{"n_layer": 8, "d_model": 256, "n_experts": 32, "experts_per_token": 4, "d_expert": 64, "d_shared_expert": 0, "activation": "swiglu", "moe_layers": [0, 1, 2, 3, 4, 5, 6, 7], "router_score": "softmax", "normalize_top_k": true, "routed_scale": 1.0, "balance_loss": 0.00803, "balance_bias": false, "init_std_router": 0.0261, "lr_router": 0.000338, "vocab_size": 8192, "norm": "rmsnorm", "norm_eps": 1e-05, "tie_embeddings": "early", "optimizer": "ademamix", "lr": 0.000378, "beta1": 0.9, "batch_tokens": [32768, 65536, 131072], "seq_len": 512, "train_tokens": 541700000, "steps": 8453, "dataset": "wikipedia_en"}
Below are experts of layer 5 (counted from 0) of a mixture-of-experts language model. Rows are named gate (a neuron's input weights, with its number), up (a neuron's input weights, with its number) and show model dimensions 0-255. Each number is 128 + 24 x the weight over its row's rms, rounded and kept within 0 to 255. Numbers have three digits each.
Before each expert's rows: "mostly gets" lists some tokens that are sent to it at least half of the time; "comes after" lists some tokens at least twice as common just before its tokens as in all text. This comes from a sample of Wikipedia text that the model never trained on. Tokens count by the router's weight.

# expert 29
mostly gets: ").", " ===", " p", "\".", ".\"", " she"
comes after: ".", "9", "8", "==", "7", "6"
gate3:078089114137128110116111147138103119128121101152138122128155133155132066113117095078096115140130149128154166114154110098175123114098106184164130097136142167130117104140134132140173166124094121127102161116130123104111171146129136133127132157067141091125144102149132127115087123089155115090113114123144124158110106093133096142164183158158139140120125118171152132184112189102123129081117134171125086094154125114107147106134129142135160128093111117109154103095130156133122135123156124100126090098122119166162128187120125128145072114132136109150111150121129101137099131158114154072087103083151089144135123141112132140167129164152127135095122101127129121131125150130141133119126137119135170097122100104138149095112137123115114132178158122131082140084148134129149128124102124
up3:099173170181142167107134125117108117136120102158127152103095113142127149115123114095096129127132119120109105113149137109148136095136135117187112159125153162104143130091146108140128088167108152095184149115164169165156106158142132134132108122167133153115153118124093095164127092128129134139134138122111162107132123083131126145143130090145140128166134104113135142136103150126088121119135138158142125111172132136153088114132119120141071117137105196139128143114125109144126178078093148106174149137124109120151150148116125105138128116127184151105123110133066153095123095132124093163127099154130078116132142169124155111123125095169093117108141099121090124141124161156135141124109122112169099145081126120136128137133109139146139111096081065117150153159139135101111127115182148

# expert 31
mostly gets: "_", " Jr", " O", "_{", "^", " "
comes after: " ", "1", ".", "2", "3", "5"
gate3:101082139115100106149100126133155152125172105084115138131161168091160130100109093142091153173113106151149094115141170139120129132127137122127059133191113123138113160101160133121124132145164132143124124127168157111108090139185133136144160148132128111119128088160136104115125129138165113116147125147096094143100136146143134128120092106147120168155142157150125081164105121126129141087103138133120138116109141125124115129097191135126133111111117154095133151121117100132040146134154093102105119120127143096132108118113151134137124110121129097092088171144143116122090087133124131128088084148137130104134156095141168091182121151106115134160125112109096106126120145117131098104129106122104113134154145090134126112149079143103121171116112110175102164149134122129130135153181096
up3:125174187110108127152136103142132106145086123146170118112147107132080128102144121123143088131141187117077160150128082146128133116130135114122122115096126137117160106147109121130132137139105133101152158091125104123159128160078108139149111102135165138143147155081122127144141125103095186156117133099126149112094121158132129079100136157125146156115111119142111139050125149142089110126136130116151126151122139175101151149164111125128118144155177129138137113139100103136133135119138188125132099109120146163146092130145110124110168103093126097163119099089115162123145161114113154099130137158112148160144089110132103118122147121119160090116164146205146142122137123113148089171140119158125153099102103154139121083130122112133124056123110152125148107141122100147140101165121130

# expert 11
mostly gets: "″", "%", " million", " century", " kg", " Syria"
comes after: "0", "9", "1", "8", "7", "2"
gate1:165124123104123157067122153099085127142093120142115133146136151118152153091119126144123138104138128128141169098098103112095122107117121139094175156132121115121126116083131125128136094105140121172150135151122080089136132195108130094137128131105135089165160152130101144187137099120084120100141154104172144134096147090166115134151101110150117103114087149143151160148137175096099130099114140132119157134119135179120129150125109161166156061162111120113098144111128110166136113129138136120142105084153112136104116117130131106114128121152115139160095127117168095115093126125106169146120125110144138168156139127118115139132134132134116133107139130117120160148135120158111110124141163121174181070090121092121154102158104082133049109124109132145131148131122094110103125130105120
up1:099158123157151134117137142146155171072111122100134120121112128143137144146136138106155128121098142130129089126163106126125133166147131099109119086107131143146136091175136169100144170134108141118107118102127141106134134140174131142124140119131118143069139137116090133088188126122138122144117087147102121119142096131095145127136100179137097084160132114148127094124147142098135123159127121088072121131130123090151167161119151122124105142129120137104149112161108096121081108132105135102117172120159105086148159122131141155142143086122161136128182135109101130124194161159155091132117107116138127119120138130128151116150096134141133121143107103145149136113079133136099165132128099123075147169208136127166136136154112112111175090103120120105159123140123102162067151093131135

# expert 23
mostly gets: "|", "′", "===", " ===", "====", " *"
comes after: " |", "\n", "|", ")", ";", "=="
gate4:147108131139127141107090130102145157163129135124116123106129091172142138138149086101127172150128152135148140156149104135128130099097133110121126140126142131103123135134081101113088083100126115101062153118088158125132129140144165096094108096125146134128121110150136136108165132143118132116131176123119116108097057153117125115143188149134171143155124113116116118162133100128152108129120130177140123148131070157102157173120188141106108120179143151124158103170132135147127129083107111144140119179115148147104150135128076133117106117146126113155115138124154095127104133111087107113143090101068156140083123109142179123140102128127144119143176108133130139121121118114124096154143098114087133164142131151138123147079123128102103138112107187147160092148155120134119077138144119
up4:162125111151098134132127142108165130147115136145121123120145107094179102099136103120149162121089172142143134159149111145121096159139106117111130073142159129139133102126124142143128119124142121116141133114095168116158110146126164118118104138154149154119154114096136099097110115130146142138172098139103151158092090137097099126132153147145151136110090127135118112136126161143128107115115111164133119170143123124123124133137115117087137102149079146133154142156158091102141121121085083139128133182113128147089086135131131094135107111104090120104127157128151139116130120133119142107108183135137169141121132124141166099122111184179128149147138135135122168138099139095117113165142104121109097116139202119199129109069156123214148122099097135122137148087133138173112113160109083

# expert 22
mostly gets: " San", "ร", "า", "น", " La", " Saint"
comes after: " ", "1", " (", "2", "–", " $"
gate2:133109151139129119134127152159152120132131138123126145115116169101129117164116109162093122125138127095124154118133137107042103113142092094109113093113122137117122119111135124148063144123104160135104085170131118133148122139156099114121149188109131087159146131115127109107150114142139138148124171165090168127148155127117137068146145150119167155132078103130122138111130120106134145099116067113156093148172146131149147085102149121103116097141163137121131139156086160107112110115114164125138159128120097138132080123098171172076129128141114121112151152107148159169109089141127131127116111087142125161146142138119125152135121057135144108107124137171135119140159140139114109140134158120121107096183130079129178149102116127172133090153119167156111107162139120121118135142137110
up2:105092116117146153093145102128150122137106091102110081170111122117123146133123155151134131140131112126125170110145073143180135139111162120145118164137166098120129120118138124125141116138129108087146132137108127120108150148123141126141141095150113104102128093147159114157153126130098104128156129118108099100136105131107118180127113136122072110159139121137105142145090147149176123122122156145140120124092113117105170127108116126156116134091108123120129138076159102147106145139113075128147107145155154123070147108134086087206136134130122116124127091161133122120139175125146167117125150200119124065119106113132142096101112175119102161131163134085155166111108089076179120126117154125135119145114120147130157107121151114122128182091176103132110117118118125097157095130091138

# expert 15
mostly gets: "year", " third", "9", " seven", " eight", "1"
comes after: "1", "2", " ", "0", "9", "–"
gate3:131114150104122146088121151140123106140095103116118135141122115147118106121119135123139126111062095132131166110168149104101127103139103091123135123143136196143092140134088076103089072114137097148110108106105151103110148117101140123134117149127136120127128105145124165150140084171105138100118133172155124128146102141123102163128134121117162126122118112171093123119120120168124106117157155155097141132160135099116118093134116136119088169137128129105148098117113137126142167130137131072164122112110124132116103125110115048153120135140139144137074139123103097102114089127145113125111121089157172145170146134089136143139102155109153154137106122084201167128182127149091138147133159153165126152146123157179110147128172137156155138129103183157140128131159113108130120150116124
up3:092107089128134103114140123132131133077168118117118137099128137109110123131092114098104150117093120120147089190138107150157139164116138107066115115115161168134177145119095121142111133132154130125116145095139140121171131114142136127132131135163138154144104120131096116115159181113131170127124118152115082078157085083146162160091114122127093092115131131139117086134111141123117163138097114185119118065124124152150172116065125136163130103174098146133149127119120086158088153092146134127143131092153100142124156126126123089139131099167112140123132136118113140143112151129116102166092172132082123138102147117149114165090089127151137131186153081149138126140161160116129104142141153128115102138131107100123144125153101093133113132123125126131139105139118137078123100092115150

# expert 0
mostly gets: " co", " c", " car", " Qu", " bi", " post"
comes after: " ", "\n", "-", " \"", "==", " S"
gate4:115110164121120146117103172119138191169114154148172137124131146128137132070137122126074137133130113159138101119197133147182116177089130084125087171158136138106156088140112115102130120114103122124121134105120143171135129090126117152140102133135089120103144154116122093105133104119157117117153162139120119115079082122137142148138117108137100149140076125162115126153124129120083112126161125107142102135155115134111160143097173096116138126125097142102129133125138133092135149118154122139127154141116129130092133141107098115106097098123141139118123107168176093185118136142122107111117137116123115080137153155161144136102170158145125077137157122130111205162145160105171094151163109093108129163121141116137129102111177120131097131109141120147105156115131150114148131173129118
up4:108108163093109123150127178153123127135141162113165119115112119107110158127141089154110171122134138144166134152147128131129099096108135117124117165110105137106160114145109175119138150137119078104157159105097126129162097085118150107136132070135156127142132138120150122133143112106114091141144147131118116119106102164122171088113126101120124152098151117156136105116182154168136113116131125159101098168108153139099171142104161143130209135104112120158107147129117115130161088133139119124103096171128152117185163132140156158134154146139145091125121134129126147134115152115096129134124142132128123120125129143199131161139160125131111132068108105175177105111096147161118160139085102118115152080120125118091113098083144151137121116147160123123085141101168100092144123152113103

# expert 20
mostly gets: " \"", " are", " been", " have", " being", " was"
comes after: "s", " to", " of", "ed", " in", " as"
gate2:115108139106105095161116136126184136126130097085128115159147122125140131173100158162152110189152150116133101140098122160167079108115120149110155160093104131161084161107199142117124148102138118132102136110115095154149146164091160121176136112125149122127164126078117160121124149122117113142102179158112116128172141140143166102124106130114119119125117127139173092128122111120197116153119127118122117162105115125124137141129116122136168127111120124082109111157147128115103101135132158093120099124074125103112133097118099147160124111208136096142094144115142120141159116174111130138153132130118140151120101143151142161122175073056121145142126154150122140148117148121119148150138119137129128107139134110119161138088141130137152117123131165129129136113173092116128077137120111
up2:125062159145155140126126161104128126130135111135139149118108120093109133155127130109163142119120122097124101136045147093113134149119104168189115137122099138085117161114153131151094143132136112152131097129110105157132153142167171130150144100107110132141122165141145149144190105160115146143129122135132137140129151142143140102099153162152109148148121077118133157152128135133157126139132177106141124133149133056131161123108133163145137128107178166098089123126173133128134140127144143129134118106115083113149118152173139095084091163123154136195133130126138158108168093107114141169135122120115148147083142134147174162146170118126153166125148124138133148157131146121101142176139168160104127116126108106117109102107128107129129106136086157087131138093102111105096097120104112

# expert 17
mostly gets: "The", " km", " same", " each", " The", " −"
comes after: " ", " of", " (", "3", " at", "–"
gate6:124133143171107133083074120122136121138129155112146128129122131127145105106123076104104123123168142113111156130162169104153150116106113187154139155115083142128135110063142150121083127156131069146078114098107103146129139134094121081149131148130138138142120053133102131146140127122124114102156133112120126150106137170109150120155127091137132098104122195134131112143122124193130093090149140162154092154129133157109122124133125164114090110088114135097114125117115123113123142116161126117116126177110142167134120125124168031109143125106108104137164144168107105143129155105150114075091130115102113130123148112104125135143123129133130135118161132144173134133129082128140105096136124141118162145153139150131095104126123152147138128145103149140059129091113110147129134129129134
up6:183134187168117195153119048125106080133151111122156151128111174095147114128091130131097127082159093145150104139095114094146119114174113147134150130153135110125097170137123124152132123085134140161125129146131129118127113166066104162152123131161155099151091109162148136120122143150107105132118083138137143160113125127135111137124144108136136137129151084132136128112103137115105151135107175125125111128164124124105082141149085110117079137094106182153089094141123149147113107110139099143148119168160131132094054124136102138130100102118151144114148131106135140108145132111154167143132170113125160110097116126096094117140150152155105123099149071100108141129156148113157122150132128097155128115145136126102113153162127099155131101139155112152146121123132139142140107125118102

# expert 16
mostly gets: "|---|---|---|", "=", "°", " |", " ", ");"
comes after: " |", "\n", ")", "3", "4", "5"
gate4:115122129117113146156109156125120182142121162129097145140168100113136118088097147141135144140108093101114114117140110167122123143132077107130125155116108138124105090120099128155151140145150138088141122095123139106095128144132181085120180128147132146146163136118149133134192101130134154109155164164140123102122163133127157133128139109170104162134109149129153136112131119119134133112081110138145163205132135138136165157110138069143152105138189109051135138143147117109120113127144147155061145083127117124114128146154109161128106099154113123115078133125135137159125150133102123143114139104154122143107141118136137126186110095068095136143145128126150120122135154111171172173112129206143121128134120125112128124117127133140162088135113140151142134110155169137097097116127115
up4:108132127113122133148120120140110100085116130141131116097133124143158134146177107078095120081113145121206121167139131113121140121119186107145099132102146125131175155066112100118111131116132126140117120150124145156127146099133092163150113120124118142092136111162148147091089172120110109150096161112129088114117116140121116128122107110120129100135132125131118111158138139129134129129163107132087117090144118097100122104129113113150150137111101157172138102125114182110128147136113062087155124134156123142122133073115120143128159131158156166151136133123155123111147158138108106145110115142053161119136120110119130117090094166133134136165172120128130176109102047147113093089119138143134104137124156106138117110161123114130185136111152150066128130103114121144104166121162124

# expert 1
mostly gets: "|---|", " Preced", "vi", "pos", "fri", "enti"
comes after: "9", "0", "1", "2", "8", " re"
gate3:130135132119111115103121132141103098116113150109128119156108132161125152129126135136120108142136104107144107133131140108132114165171065076165149121121137191126132104142164138099084073142155112088117147144100157118136118140112113128159132110149178099165089125120121101115088093105117088127124111145133130144145162121145160119103144085119111121134115141171084159117138151103156159132112129114100120148123152093163118098145137203115084121109139098147172111105134148109080112185122112133139171151100138131126158123103088132125170143126134119124135133126095144138142166147133169131108129094115167105141148136117161159113163134123163171093122091145154126151125126145123109140139131095089094138175150092120089096138170126091124120125161146103118149120143116144119177181118116
up3:120114156106132109150135119129134088147128138165139148108144118148141150137124141134100177102140139136129118111161077103106082125126126156147099096111098165109120123106162101159121115194073127110131133082134121138153105141162158111106170121113118159083101128121169142111131120132106116127122109128150135161148136163129124139163146121114121116143110095144117176142085139106082136130162124128144128091076143127119105097084135130137131143130137146159164153130143148110112076117117086164127115153124116094131122133154162155105085150129182147128092127140137134131147118124136140141097111138136141177141118158153188165096147140124080130103138123122137131102107154160125106104162166131137152119167147102154099123115144165132160105140128117195141139154085075116097122121135063

# expert 10
mostly gets: "_{", "′", "(", " (", " =", " Candidate"
comes after: " |", "\n", "|", ";", ")", ":"
gate3:101129107139131119143133071143107115131100143107128114136085116142132117103173150148155108088164139109097165085087156100126149130146141171169149118176141137175100119132137127125140117127151166124164104147166074138091147099131123153125132116148156127165107091121158156131102107099056125142144179149155114141149132111147129134130085100136111111118151114138118130148101125152129135179115125074099155120153101150176147117127125148132108103097099134125076137116112094107114192124116112158146123142156139132115115168113098148096098144166109123137140128136169093095162091131149140169109117093151138117147133157169108137100133165119118139131138145132107131124144138085154126128111144130103103119074144135118162123103112117079159091137139099086114101157141119118150117140133147
up3:126145127124091144119121087138116139119122137121089103150101147133133123159134154124154160165149126122122174072121143102141113149144112130116123073168155143136109120161153147138129123131142176170135138142114075162109139145162125162092121176109093103135131148114134105142139150109117102146132145135093122142162133147167185117123150123162100145142140105141104119152137095099119133187128062119121115178158106130124170135133106155182117154151145136088124142098142130131115126106160142140156126162148103153118166154148121129061106101133107153127107132107114127121154141175195152109124081096147130138132134188159101118108117189141134151122130134103105161131157118121126138085155156160151122123108135156127114115108129139122097142136095108126113138104155154096135081147128156

# expert 2
mostly gets: " small", " large", "|", " |", " another", "approximately"
comes after: "\n", ")", "\"", "%", " —", " is"
gate1:127116115138144119131123107079116106081106114134153139161101102104100122148078118136068159143115133083089184122087120151196137171089144149145131112113127132141119137051145120137136136141167108109096136148124090125181149131149157127160120146125147084155172114141137140104154134117097105124147136141122116137134146120135113119133137149117139098141108134105150096120157153118115127130114121142076151160130110106132129109095133147084071084140160138127171106118152103146142138094126118132184096126156133123139137168109128107183129088140153087129146128135098128104166111143100119129116139132136129137143117130110150149096179137084142157104137154154147077163173111081144124113141149125103113145128116110112135147137134129143117123141069115140164117120118109165148163161143139
up1:113142101128185096164135100051120127124131142127133159102107129153116140137153139152128050179104140124118144130131101116118114108122133109125106128106119119108110133139124144137143114127119132143132128124148119129148141154186122081152100139126095114086113130101089116142115147120119097125108166086084145134189111131158144133175120104126106113144138087123129162185104145127109111160164137118135151109124116127141168126135113130120125147150123141115087088162150150159129112114108167106152109113082108097109141180075127145135097131095177098108132154146147123123103153145146112122148112152169101125133148135152143153097126137144152064122124138125159101094108120102097138121125088128122187118122129157126117111152145140088132135121120125085111144181144114100150070085105116

# expert 14
mostly gets: "°", " imp", " comp", " app", " Comp", " ex"
comes after: "\n", ".", " =", "==", " \"", " re"
gate4:114147164102162116126128142144128080119153095138119136151077119149186080109170104109119148108088139089141102168110177119124149143096134108179088117161108108117133162143124129120129127179108120099096118088122123147127123141117122180157194145096126128157142123151123150135150127125138114121122145133126111086086151085153127136129150155115144149145111108094152098129101099115095139110154138098112124143162099149134136113107142142120145118106082132152178164136077094118121160131087137072127125091116136124125143103090143113136155118172140123126148148116176102105094144094123118152139129099142087136141118125155200146118114125127124098135103118131167181123142128128142136112131149133104156139156131152118136093122148119122141113113117108084171082126131076113109153131100126
up4:129117127108132132109117134147138141078157074106156102144154080143112143128149159114118123185145106185127150100120095141140114151144143126120143075144114131148093084111139126160120144100139154159118107143148149167133148126121108075135130125115111100166150131131151111153128140147126121143116133097148074122086163115086097115120103142138100173121109120136122132116164157119125137166091117141121129130089131105107129137122093141135128162122151099146132164151121149153136137119138148133146167126132159122170073142101152130115115109132136106097055094131118138155139121168096141155153121165108136166124150130156173126183130134153054145116128120151109159118135146133146155131146146105119088132156077123155099131117126137092114087161113125154104104143078119148170181141105115

# expert 6
mostly gets: " such", " made", " had", " known", " became", " used"
comes after: " was", " is", "2", " to", " he", " and"
gate3:104101127135130137135082105097148130124186092131124180145155135111135134142095115130121148166140142135165135095098152078092126159125127100139128161087171117141129095123095129113134131126142103151124120098133161103135164137110123111117151123135152122131136096144090126166118124163117117171111126101136102131076120132085129125111169123176117159123127101104162121095104104134120155153115129130115149107078167100139147122135143109081180139125086138141160125118190096149134131137149102142137109130161125099100112135141144131165113064144132173115148161100125149104134122123111138062124144102094141149091106146169129121110164113134127168116129075119148113120083118162152158112146140142136113106104146150154121120138125111125148075140105083161082156127173111140142141124137160
up3:166161114134094146154091126090103101095164123153136153141123113118129135110137109122099169120149168125126145126132138107116088106108083095128101122134113121168105119145098127168140120132103125102147178090139163152144147155105135112140126079152104151138128164164161133174104120109112160073135147145121156121165120104093118118108107080117109089128097086122144129142124163110156149110141131107133190146079114155119113155113120126115123162135116144103103150122111115186103097133152130143128102136130149122116102147117145166087131128133132114112136155136125129128126119140161166135109127081073173176141143185157139161139130135141095174087138130091160125105129116139169116105110105076069161143151117160147124126110116095098148134114125116157095108110139143104129111139149132

# expert 26
mostly gets: " pre", " South", " High", " New", " re", " Pro"
comes after: " |", " the", ",", ":", "|", "-"
gate3:113101160175124097127134157136101119130151146087125123124106122123156114096147122168106120138115143152140092106084175147133109081106148101136080130175117111169092113146079134164096112107133140102132123141155122164121106104154162114113091114120104170119132137140162141162140143161144172085122098129140138091087125138133148077163153095129137115143125125153166122120126114155152134118130148142115095114123114126141122108123109087152118111146142093178127149117109131119128143173068098123133154121155150125147086132108155121141101122138111113124114132146146097149117119159192103057129075137142122143125157083096149084126100095123178151158128158149125122149143093091153134133121164119123134097120102129093106119113151129131150142144145156100113081111140123120141164167152122
up3:124081141172145165146125132116133152197146141131141140153130192134104136157151129136124116053159136096151095140140102094163084119120109123105158104146147120143140087119179151135135125107131153133099160127111090119135148136156095167131128113121096135123130162125139143119092145160129163114139075134126095111086133092129137158131126093122096096132134138142125114103140119116144166156140123103137108111119131116109151176145110145124145105112119140142143140129135126123099096101103145056158069108137125141088136142184147128132144113136127205147141132110127130147169107121112157174149089176116103165145100119136164163119154117132120113173169089113123118090126129141128112109108107114151110116126145093114142160130151105155110146145110140148128103130127132101110156116083159